{"n_layer": 15, "d_model": 256, "n_experts": 24, "experts_per_token": 2, "d_expert": 64, "d_shared_expert": 0, "activation": "swiglu", "moe_layers": [1, 2, 3, 4, 5, 6, 7, 8, 9, 10, 11, 12, 13, 14], "router_score": "softmax", "normalize_top_k": true, "routed_scale": 1.5, "balance_loss": 0.018, "balance_bias": false, "n_groups": 4, "groups_per_token": 3, "init_std_router": 0.0199, "lr_router": 0.000794, "n_head": 2, "n_kv_head": 2, "head_dim": 128, "vocab_size": 17615, "norm": "rmsnorm", "norm_place": "pre", "norm_eps": 1e-06, "positions": "rope", "rope_base": 10000.0, "rope_fraction": 1.0, "qk_norm": true, "attn_scale": 0.0917, "tie_embeddings": true, "parallel_block": true, "init": "trunc", "init_std_qkv": 0.0249, "init_std_o": 0.00454, "init_std_up": 0.0249, "init_std_down": 0.00321, "init_mimetic": 0.7, "optimizer": "adamw", "lr": 0.00205, "lr_mult_o": 0.947, "beta1": 0.95, "beta2": 0.99, "lr_head": 0.00877, "grad_clip": 2.0, "warmup_steps": 474, "schedule": "wsd", "decay_fraction": 0.566, "decay_shape": "linear", "final_lr_fraction": 0.1, "batch_tokens": 65536, "seq_len": 256, "doc_mask": false, "train_tokens": 207600000, "steps": 3168, "dataset": "wikipedia_en"}
Below are experts of layer 12 (counted from 0) of a mixture-of-experts language model. Rows are named gate (a neuron's input weights, with its number), up (a neuron's input weights, with its number) and show model dimensions 0-255. Each number is 200 + 20 x the weight over its row's rms, rounded and kept within 0 to 999.
Before each expert's rows: "mostly gets" lists some tokens that are sent to it at least half of the time. This comes from a sample of Wikipedia text that the model never trained on.

# expert 17
mostly gets: "°W", "°E", " | MF", "idae", " | DF", " | FW"
gate0,198,192,196,180,202,197,194,220,211,198,199,182,190,207,220,187,179,166,214,212,198,205,207,211,199,210,229,217,217,178,191,216,169,183,189,180,193,200,208,206,193,209,192,174,248,189,204,240,166,208,212,182,202,204,188,183,188,217,208,181,209,190,209,200,202,208,169,232,210,179,196,175,208,186,199,214,189,194,180,193,187,203,173,215,194,174,205,145,193,149,197,203,193,185,247,207,212,235,193,174,186,168,214,218,189,173,182,216,208,200,231,190,190,199,180,254,183,178,208,168,190,196,208,237,196,203,202,228,195,182,184,255,202,217,225,223,202,183,208,181,220,184,197,206,182,185,215,200,237,188,187,211,200,214,169,179,233,211,200,260,208,237,209,200,211,219,157,209,186,165,226,212,206,210,202,210,173,200,202,203,205,209,197,215,198,186,167,169,161,191,175,158,217,217,202,216,209,190,214,195,197,193,226,195,186,209,173,200,201,226,164,235,181,195,209,210,177,206,182,213,140,192,188,220,246,212,229,207,165,172,197,175,235,209,208,225,207,174,186,239,201,191,166,231,192,172,173,184,214,220,188,178,207,212,224,216
up0,205,175,221,203,205,203,217,222,187,219,198,163,213,177,216,202,165,205,210,184,204,194,254,218,207,161,196,231,190,224,204,194,206,215,176,193,203,192,227,220,168,193,210,197,193,199,176,236,181,220,245,202,214,193,181,205,208,204,217,192,169,204,210,195,195,200,178,199,215,186,181,225,214,182,211,208,210,206,215,197,216,223,186,223,184,177,218,178,195,173,206,210,207,176,250,139,206,214,200,189,191,208,207,220,228,190,193,229,195,221,224,181,232,157,168,237,203,189,220,207,203,198,176,185,234,224,174,206,189,194,186,184,205,217,207,209,201,170,215,183,213,206,230,220,175,201,202,211,224,204,189,189,174,207,183,189,211,219,211,201,218,231,205,187,193,175,172,206,194,201,233,213,194,192,191,221,197,225,218,207,184,222,210,203,194,178,267,191,206,195,192,175,186,234,190,188,191,186,214,193,195,174,220,208,218,200,200,203,276,184,196,199,186,166,208,207,183,195,190,207,169,203,176,174,192,190,230,210,184,225,221,176,193,167,199,250,209,198,181,234,177,171,202,252,222,213,155,210,228,206,177,203,236,193,195,173

# expert 7
mostly gets: " Music", " Theatre", " | \"The", " Love", "!", "| Best"
gate0,190,195,242,219,160,158,209,166,176,160,190,196,203,208,186,205,212,163,202,226,200,243,183,187,195,236,210,210,221,224,201,231,142,167,230,167,154,211,204,155,186,194,197,183,195,225,206,219,167,174,230,203,171,197,196,226,209,229,229,211,195,188,202,183,214,212,175,185,215,187,183,209,212,235,156,194,227,229,191,141,229,219,191,193,185,162,192,201,197,197,200,204,218,214,191,194,199,208,220,178,193,228,221,189,216,221,189,190,198,187,189,188,180,221,193,213,168,219,197,188,205,216,222,188,187,243,197,210,199,207,220,205,183,174,180,199,201,187,185,196,218,187,173,210,206,187,185,187,206,201,186,230,186,199,201,169,203,163,204,185,199,212,212,218,212,191,198,239,190,219,188,225,215,218,200,200,187,212,183,194,208,209,173,176,218,214,196,184,243,197,220,205,210,213,186,177,194,185,212,218,184,223,195,188,223,239,178,200,165,220,215,214,223,192,182,229,225,195,201,201,189,186,226,247,199,238,186,201,221,236,165,203,179,220,218,205,219,165,170,233,202,215,182,193,210,216,198,199,187,204,215,187,225,225,187,185
up0,199,193,204,195,189,181,191,213,180,178,203,209,197,189,188,189,191,165,202,205,178,213,193,212,219,224,204,220,232,162,213,204,176,170,206,164,170,214,197,139,188,156,189,188,222,216,210,209,188,179,209,204,177,185,223,212,213,245,241,198,192,165,244,208,214,215,181,200,185,215,185,256,182,216,201,199,241,199,162,185,200,223,203,208,214,206,177,182,239,199,254,197,241,202,216,190,213,213,206,201,195,197,202,211,229,205,165,187,210,181,207,196,199,228,202,188,208,208,194,212,215,228,178,178,196,203,190,226,197,212,196,219,187,152,199,214,238,192,190,198,213,212,197,195,201,183,212,185,164,204,187,215,216,203,222,178,243,172,188,171,201,191,199,250,206,158,190,207,206,213,203,188,201,178,183,182,205,206,205,179,209,190,201,188,217,177,182,166,224,196,234,206,193,224,197,211,204,231,191,225,196,183,180,166,204,229,163,185,180,239,226,167,205,217,188,235,190,175,180,210,184,214,210,207,239,185,209,183,168,217,179,209,181,196,216,189,212,191,236,193,211,187,193,226,233,199,216,189,193,192,211,190,237,214,161,189

# expert 11
mostly gets: " at the", " at", "|  |", " in", " is a", ", in"
gate0,228,199,188,211,220,184,195,225,222,228,214,193,212,206,229,154,212,159,231,225,200,211,212,212,213,188,198,173,191,194,184,216,172,180,165,174,196,196,198,187,200,200,186,216,179,150,182,237,217,213,195,212,185,212,203,230,182,211,200,208,180,204,152,203,211,175,157,209,191,223,157,189,178,184,182,214,206,199,217,195,214,189,200,219,160,191,187,195,179,208,194,199,195,199,249,204,207,201,194,199,201,187,182,186,210,220,173,194,188,180,210,236,231,226,195,240,191,182,199,205,220,200,182,188,202,195,254,227,171,226,169,201,189,189,221,187,185,202,199,240,211,197,209,214,202,161,175,198,211,174,235,179,207,160,196,220,230,200,215,182,181,228,194,215,235,204,187,229,147,203,159,182,159,173,237,193,159,226,224,191,210,185,191,230,192,224,187,201,166,210,159,218,204,189,215,194,227,215,174,191,194,197,217,196,213,184,170,164,206,197,213,178,178,195,184,211,200,196,180,164,164,184,208,183,194,208,221,222,221,185,225,214,202,239,218,204,193,204,199,200,223,214,207,198,198,182,202,221,213,212,184,195,210,179,189,206
up0,171,220,198,209,172,194,184,177,203,156,197,233,180,210,167,193,210,207,180,204,213,178,160,172,196,213,238,210,206,170,219,156,195,225,200,223,197,200,180,195,197,181,180,182,191,220,203,184,190,180,186,184,166,168,180,191,232,207,179,187,182,201,180,200,180,178,233,205,187,182,216,207,217,200,216,234,219,193,194,198,199,201,192,171,220,224,183,187,249,181,214,158,197,224,183,185,201,212,193,206,202,221,223,217,170,204,230,204,215,208,191,202,177,151,197,167,188,208,215,205,188,187,203,222,181,208,212,206,245,206,224,206,158,201,197,195,201,177,175,234,208,213,169,189,201,217,227,207,201,212,214,242,207,215,204,169,200,228,182,224,226,189,187,205,214,171,176,171,208,211,184,231,179,258,162,215,222,184,205,184,207,230,200,208,190,168,193,196,199,177,220,207,203,210,206,151,168,169,231,172,196,223,192,215,200,231,187,186,214,207,219,185,205,197,207,183,209,213,185,251,215,191,204,209,205,206,199,200,183,208,153,190,207,235,203,165,239,192,199,210,231,217,212,217,195,195,195,183,200,197,189,248,217,218,191,193

# expert 3
mostly gets: " this", " to be", " would", " with a", " an", " the"
gate0,232,193,214,182,212,219,165,200,218,207,216,159,199,181,199,166,222,217,230,201,189,170,206,201,192,196,182,181,206,201,192,192,212,201,202,198,202,188,206,203,174,191,157,247,187,250,220,176,228,210,174,176,190,227,199,205,187,184,202,193,195,237,201,201,214,190,174,192,236,210,178,199,196,205,171,202,229,193,196,200,226,180,196,206,224,203,209,148,205,229,191,219,202,201,185,183,200,182,231,195,181,207,173,196,197,242,196,180,202,205,206,160,218,163,178,239,180,216,143,189,183,214,184,192,177,225,190,163,169,215,160,195,207,211,181,184,220,164,214,170,159,219,202,206,202,196,187,190,212,192,189,203,210,240,179,190,180,222,175,247,194,205,199,185,227,198,201,218,213,211,202,190,191,176,211,200,179,236,231,195,181,255,200,189,180,227,195,198,210,207,170,171,203,211,192,226,190,182,179,224,174,221,239,195,222,180,193,199,221,230,196,221,168,185,222,212,213,216,207,181,197,187,195,198,181,206,208,167,214,188,214,140,194,195,192,193,178,193,190,208,187,216,186,206,183,193,182,220,208,226,171,170,205,201,221,175
up0,186,202,197,201,187,210,196,186,209,206,177,235,179,203,183,218,157,190,163,203,179,181,220,196,241,198,179,154,155,213,197,200,200,204,189,194,206,195,196,177,176,183,216,172,209,209,235,207,145,185,237,146,207,166,205,186,213,196,185,243,196,172,217,213,207,238,189,195,207,216,219,197,183,175,197,196,198,206,192,199,194,229,223,186,187,202,213,167,182,212,204,203,226,209,201,228,197,189,147,236,213,201,169,186,215,201,207,212,234,201,207,191,186,243,227,190,213,227,196,210,196,211,215,237,224,197,205,222,188,186,233,188,188,202,186,198,188,208,200,195,174,205,261,200,183,214,211,202,238,178,191,198,195,168,258,212,198,186,218,186,187,191,207,217,203,212,195,212,228,195,230,197,174,190,199,221,228,184,172,253,206,189,211,189,209,192,188,192,182,211,220,229,196,179,222,222,194,204,206,208,220,185,184,181,190,216,199,233,184,159,179,200,222,231,168,191,188,163,214,208,184,203,202,189,198,185,201,180,196,221,191,218,188,212,177,180,153,199,223,194,183,194,182,229,214,187,184,212,207,247,228,200,200,195,180,226